Weights of a small mixture-of-experts language model, trained from scratch on English Wikipedia: 11 layers, 9784 steps.
Below are experts of layer 8 (counted from 0) of a mixture-of-experts language model. Rows are named router (the router's row for the expert), gate (a neuron's input weights, with its number), up (a neuron's input weights, with its number), down (a neuron's output weights, with its number) and show model dimensions 0-47. Each number is 128 + 24 x the weight over its row's rms, rounded and kept within 0 to 255. Numbers have three digits each.
After each expert's rows: a language model's description of what the expert responds to; "raises" lists some tokens whose logits its average output raises strongly, later layers aside. This comes from a sample of Wikipedia text that the model never trained on.

# expert 27
router:143113126146142129109122162099136145118196086153125126119150136167096143146142110123100134108159118119107058123116135116125116112130154155138093
gate0:119144102134136109099108155087098138099124099140064122138139094116120133158175163129125129177126122130128111140143116139106120135118159171161116
up0:125111129132172090119126111141131112140114134116120107153137150097169112095092131117105117156111120103109107094128116105114155119145128095114107
down0:121131138145129101165157118122057155155122129147110132167149173150111188089099115121112131145121131159096098146128157133163158110128146109092144
gate1:135158142157105112134112155102135105106119106119154146083164135124122155135087140152103110119091083096108101118147138160153150120130141144132145
up1:108146136133102097125184105141138118099093105116098139110140135094123138111107129122162124184091140142099132153108117106107110203106132147131118
down1:127127179094131067136103143169125124159126104144117144134105110102141129110089144101129180145109125141139119149130155107109131149155104124144110
First pieces of foreign city and club names after in, of, or a pipe, such as Johannesburg, Bogotá, Athens, Los Angeles, Twente.
raises: "s", "'", "-", "t", "r", "."

# expert 35
router:095118099142141146133134144124119108126131122145134137111119146158126168101104147109140128114149100140094127165085134149153144140120111129109138
gate0:131109129117125111136120109129121153136126154120108159123158163147119144139159092158092110116110160120090114109114155130133144144141128099111089
up0:140128144075092171136127147100139155128128103120121101108096116124128113133112123128125139137092124094173118123148164137137079092112139151118138
down0:112113154154117107137100117118163140117152143159140109093151134111147159107113149188116147107142151070134115091171132117159074127121111134135103
gate1:133094146110112137123146149116154093173116103111108130117123123149118124111102132148145119072155100092157153147143136130094141130145113123112113
up1:106116140108148097142126133150146157158151168120138125115088116113084134161125162118125134092158115104099123119164131125126137100184138150117148
down1:127153144128170149118122080127155124112072163103121123156134102082098160141096127119119115099123142099072140161140096098111109131155073124141161
Common nouns for works, roles and products after the, a, or his, such as film, script, novel, screenplay, record, actor.
raises: ",", " and", " in", " of", ".", " ("

# expert 6
router:142093118147114145132118163132111131154139123139101131144136149128117120162133117124142142156140114122103096124144161122116130127169113164109167
gate0:140111110125129149120144109186120143160129140140128132130176137143109137132146100102137120116133112108105095156142146150146108107119103152106118
up0:161163163094160173133144154118114159170141099144111061126110133094159146124124142102080138121114112167134119181139160114134169125135132149126131
down0:119125119096139109142117119135155136151116146165143103085154145126113096105127145139171108141133086140152136177165132097120138105116121085083156
gate1:135178162148134132116124151084159138139124135130106144131153149169142125151118131108069125102132129157094135130129142130133104124139095116120134
up1:157117175123132135125075132148138115122137126141120136124152118161139123122116103143117105135130116164115147131124122108140143148108100135097161
down1:150146130134181109164074137162117123149119104113114078104092116147104175112152122114148127192127145134088128147114139122130136144126118143127135
First word-piece of a lowercase common noun split into pieces, usually after the or a, such as ri|ots, mon|k, colon|isation.
raises: "t", "e", "y", "d", "o", " |"

# expert 12
router:139133137112145132108151126117144116099115111141155123096107157137122165150096129069113160119140106143127107113132151121119091108123163127131138
gate0:130184134115143129111143120101145112154091151100132103139117137126141101175101180105151192127157099125129136135101150146125163119153131108113182
up0:129143152148168128112084113130143134185139115102088126156112132110136118138119172078159109096184124156119095146158130143130121107151187148101124
down0:121085161151114122142120088106143158123140131130116118167163092183173142121112099171133148158087130141124138161122088170115118128047132159101152
gate1:154095118118134140113148171141086138117131154107125149150115125143179133136155118122155134141079132113166119136165094124106129147148099111158189
up1:114120078142122117129146158141086135107125150138067153133122148136151138172121096128099171142100145131161097127125140164109116124110067088118141
down1:159165095131160123116146151131184169118180152110138087138087135134133127134153108153153140098128097128074114117168143162086150156162118160175155
The word the after prepositions like at, in and to, mostly before competition names such as the 2014 WAFF Championship, plus other the uses.
raises: " first", " in", " U"

# expert 33
router:129086150161106101114157153122135144141084087154124126078099116126107109148127122115146098134136107182117097152090124150103121121147133104093134
gate0:127072153194116157131138116136114105151118137122141096145156139115123163148150114121102111127127113120108118120131103103140115092136142069095144
up0:112155075124109124110136149160142148131130172118098148152137118155161108128156101137126125092145155144146104115137112127105110168104112108171154
down0:144132156135143132143156145146114149121117146097145099087125125114125101120131119127153138133113112118099139090097123090164153131112139172079121
gate1:151117157144134097108139148150117184134155140148088141119131149117141100082176167149134174133167151155147102121112108128117132161116110128107165
up1:084139151075140144119166144108113106126148125119157131103133141072092147144120147120136129082134127127130139165133168177107128087120156136127141
down1:185161139127136116146144087106157129115110109034174090125108077121127148116098107147147130146129091194129159142108134160110107125145143129151140
Pipe separators in tables, mostly before ranks or numbers, plus list semicolons and bullets and some ands joining years.
raises: "-", " (", "\n", " and", "\n\n", ","

# expert 26
router:124117099133165112132121122106116137141105138144120151106112165148103113120117103123148099115108109145115110167083140143116132144120134157139133
gate0:083106129103126121091136111154108111126112188137155126155128156135125158083136142147094145129112128169135141148152103146157147102180156185071192
up0:171164164126128151189109114127166073106150116146113137120125154142119097147179106105112156138101122124171116122088145139087098142111115116131070
down0:155095102160101098141147141158102166149175120178115137125127094119145161119143119108135100122160124094145147113131131135101183124099143139102121
gate1:103144116129141107117104149123137142114119135116114135101098189071138129120154092138158119113140197116096160110118156132143153133149087142153135
up1:116131124097075102123134098143126097133120148148090085154108096147138090092132141134126140149098099131118093143099119134120088153117152107121080
down1:078136113141115123164124134140128136123149121108153096129118167103099108105123115133094129131131128078123118133142093145184094150127120134118140
Nationality and country adjectives in biographies and history, such as British, Russian, Hung|arian, Dut|ch, plus the and and in running prose.
raises: " and", "-", ","

# expert 8
router:101140108116115092126143146123106114113176108171134072112129138142129157114138132141103134128107086101117072131129154127117120120142126124125130
gate0:130135146135141153119155150176139163123137134127147077138113113139104122120136086097112145121149118113162131101149129174035123123110133124136137
up0:109173126120121094100149106137153114116105125146125130144125151108111135140102141086083149128127169127153153132153110117142123116113136115154148
down0:148079105089087111156134116167152144148150127140088168084144143124128128115115090110156093126152137146110165157137150131123151138106124162114125
gate1:103168148133143117129100145106182136128139115128122157158115104130154128115127107166141116107152156150158131136153125117103078113127145128120146
up1:131107093120132115122120128103088158158167135128166133130103150110129094120133138121151109124137169141125149116130155136174176093084155099112103
down1:147101155168136142106126089162098123114124129144121119106114112133080144167148110132166148137127201147155165097124071089144152138130114142147083
Pipes, semicolons and short cells in sports schedules and results tables, such as times, W/L scores, rankings, arena names.
raises: " (", "\n", " |", " L", " and", " in"

# expert 18
router:118116113109154122111122134088154156147138093180140118134120162145111142112101136103125113158150130110123066119119122127132103126154149163105124
gate0:111160117126156124100102115165142173128117126138155141088131122088125142114140115157172174132123147114146145122139098151095128113129117147104112
up0:124135135086116143121144144133111106137112112124116127122135074113119127170126119083149128127133126133136151130155157129167124133123133121096105
down0:116141112107140144118142148147143132128122163136152192129146114163160132117123124109144148131149108110127114117180120118143161121121069154123107
gate1:121064133124128144098120136138120158095166135161124099127124090104117140177137108107114111153165117120143049116137126141119076132129123148166089
up1:133103140137131132166145127190102129142084127131149105139148125136127160077138139101099192091110113141177172138122166153138172116119092123118086
down1:094156144121136139108118122135086116121169141066167140122089097117132160134101123140118094098122102146149097129121187159124103107133142124121192
Pieces of personal surnames right after a first name, often in sports and award tables, such as Me|ars, Ku|dla, McC, Griff.
raises: "t", "s", "e", "es", "er", "ce"

# expert 19
router:076117090089116067142130140141103103084127113139133103114114145092119136149097160095148113112117114157156092150128149072135131145130140128128133
gate0:121134165150110110135134132139140118116180151104092154122120165137157172130169134144180108173117116118160127173136097095145120104145095112113066
up0:101107164172112129101108088145126097126148113116100150134129147109169138136159160129163137153098102145151119175146138141108138127158113147126151
down0:118116162136137103117119160088138111130163088171145136135141118088123147145087138111124181122155122133132164078142135113116098167124115171155127
gate1:120117142136136156078143148150113126111152125107130143171093120131078135149096136156090100109193126134166105150124064137121134151132138141143121
up1:152118109100123107177097096095128116147102130131117138071156130142177111127154096090156150143061140140103143108129200131137115097131124140107114
down1:155135092147161170143074131101139109141132124089095130105112159123056120123153140147130119120138115147140134183156072101145126114100124151130150
Newlines ending table rows and list items, chiefly after a closing pipe in sports statistics tables, also bullet-list and heading breaks.
raises: "-", "|", "=", "\"", "The", "S"

# expert 39
router:099140110131140119136172139082099110155098119172151143130128153127143161101111151102154108103114132116049103113151153145152151163135117119112154
gate0:122151149147119104170137165090152136139118168124093141140095146108140159137115118138103113146147128110126151146153117127156087164142103128088090
up0:137134099114146104131147147142145126129105131138164122167119122112144174125098126163125142135151125092145086095116148104135150149148108115141156
down0:135099108131141157110140096125107145125121136177121149133097126110111151096156095188173154109147078128079110112130103164135134165154191095150145
gate1:112129150137128149138103110125119175164141157129131148205115122174120112108102139157131137169152138127128128106130128149137158119115131130108130
up1:127109129081139145179138131147108165113138102123093084132156075132153104153135097122111152137093135108108135108159110160149130119117151083105119
down1:093118107176169092126142155104106114135087115162156122129141107151160085088107122146117138178119137117124133122138129141162111067139146092156156
Parts of US state, city, county and university names, such as York, Massachusetts, Georgetown, State, Historic in National Register of Historic Places.
raises: ",", " and", " |", " (", ".", "-"

# expert 7
router:118100112142143076112145145090144124116159094154113132106149121163119149158102108091113099147114099151143097157144166132138130153152114147123126
gate0:119145125155119104134110099140117111127156143131101144117152119124089115158141133098133083153160119133148164144142128176104087158120105112134130
up0:137144115168169134124131161098093119199106145146123161156112070155063135154099121095114116198109091116157121164108092173116111137091084094107151
down0:132103106133060151161107142144128141151117121127107138082141105098144159097118102145128125115134143139090175104131124128131096155094115163106137
gate1:097074095079115163149156169080156128108104081145118158107175168116164119117154155124106145114112150128149140131141133146149127138148110096181148
up1:100139116145166166148147173149097130102092155136096093114109099144109145112153113080136134093126149130170140130126132131133126109170114134114127
down1:131098133122104140145137143129151132143147128127110093107155148122161147114104146119136078137110100121113179124143166096144127162134099139126117
Opening pieces of labels and codes in database-style infobox lists before a colon, such as KEGG, Facility ID, Formula C, Coordinates, Turnout.
raises: ",", " and", "s", ".", " in"

# expert 16
router:101126114119104142131133137121111139093168067168121126122109155157093168128096118109134131160154118127132064144152144147125104132153128132106124
gate0:143113132109129153097124137139107100155134122129144164147130152131128110123167117108145126154150125113174098116110110111168095107138139084086106
up0:135109104149097116118113141085133117152096070146147140144128125129176119075163164138169105135156131137153111105102124130155156133148126113083133
down0:120112122139106122119149145096114156140114117171130133108094120145136118140146163142140112149123151126122137116151122102134095140124139093164119
gate1:107149126106125128080151146130141125141129129099118093114163146110138121096153091101119109115111132098155081115133200135139170112114122065098113
up1:160105141146119151162115112124151117136111090158172170152132135121115119147104153115165158168127127127070167102160086089128100133118150179163167
down1:101168166115112174137093151109138113094116155129186115107129115130124142135087087105116132197105113103116130175132089119139157143126142143136141
Leading digits of numbers in measurements, scores, dates and table statistics, such as 0 in 0.008, 2 km, 30th.
raises: ".", ",", "-", "–", " to", " |"

# expert 14
router:110130093097125081125133132088105133137138125146123136123131160132129149109136097122163117130118102108120066193138118085110115129099117158083099
gate0:090138118112114122146108125137106128102087127138137152097131134139109110104121122092121167105132151140123132145099082164150090128125060172119088
up0:200129134147110091121083100100106175151164135115101083123134124137166150137113118141145122138119144140155113141164149109119121124140137093158173
down0:113141132148146151154167160115107113125140132131136146080126159115111140126080125087120107109071184126104119128103132131152137137129115100107145
gate1:136146130102114163106128130120110166187117121153131142111126110159141142114135106137132107105121106158125131118118136137132137134125134124118126
up1:135160124123141126127139141111110151167119092127140132132155096133136151142146119166106088129109105130122159116110096131148155104096113124081134
down1:149155090130157107160103122112144122126112101088124140116166117139108122137115159137088094136090146089143070110111113130153122130112114125139119
Line and paragraph breaks after sentences, headings or list items, plus opening quotation marks before quoted words, and the Mac and Mc prefixes.
raises: "=", "The", "In", "A", "L", "M"

# expert 29
router:110120122159120128178128162102096131135119113151145115120088140144131207112126157126148120136121142149105122149122160118169135148159122134103108
gate0:153103117099115096095127163154125153156162119141115133138166103118174137168130139111121151157127117095132119116116128142155129177185135130135156
up0:144109120130144124105158164184130147132147148157145168146170109106172100173133160133101140178083100116164115164120133158101132133150145165137160
down0:147124148145136099174146136092128096114104115161117111107110147136141157163145152083152112072146096152138135131112108146118104138127129133116125
gate1:131144157066125103133105132160146116157123164128148093116131108112180119136097166140076110112199108115092131166163141104158099112140143124125157
up1:155161141133139164109130120137131141120097179124058160101124123138125129148127136110135169135158135134140130136161073087116153141114109141109133
down1:134134155147129103161134168162113188130130143150135102148108129105083127126098127101096143132113156156145139116122135136119149146120108112126125
Common nouns for places, land and institutions after the or a, such as town, village, land, coast, country and government.
raises: ",", " and", ".", " in", " (", " of"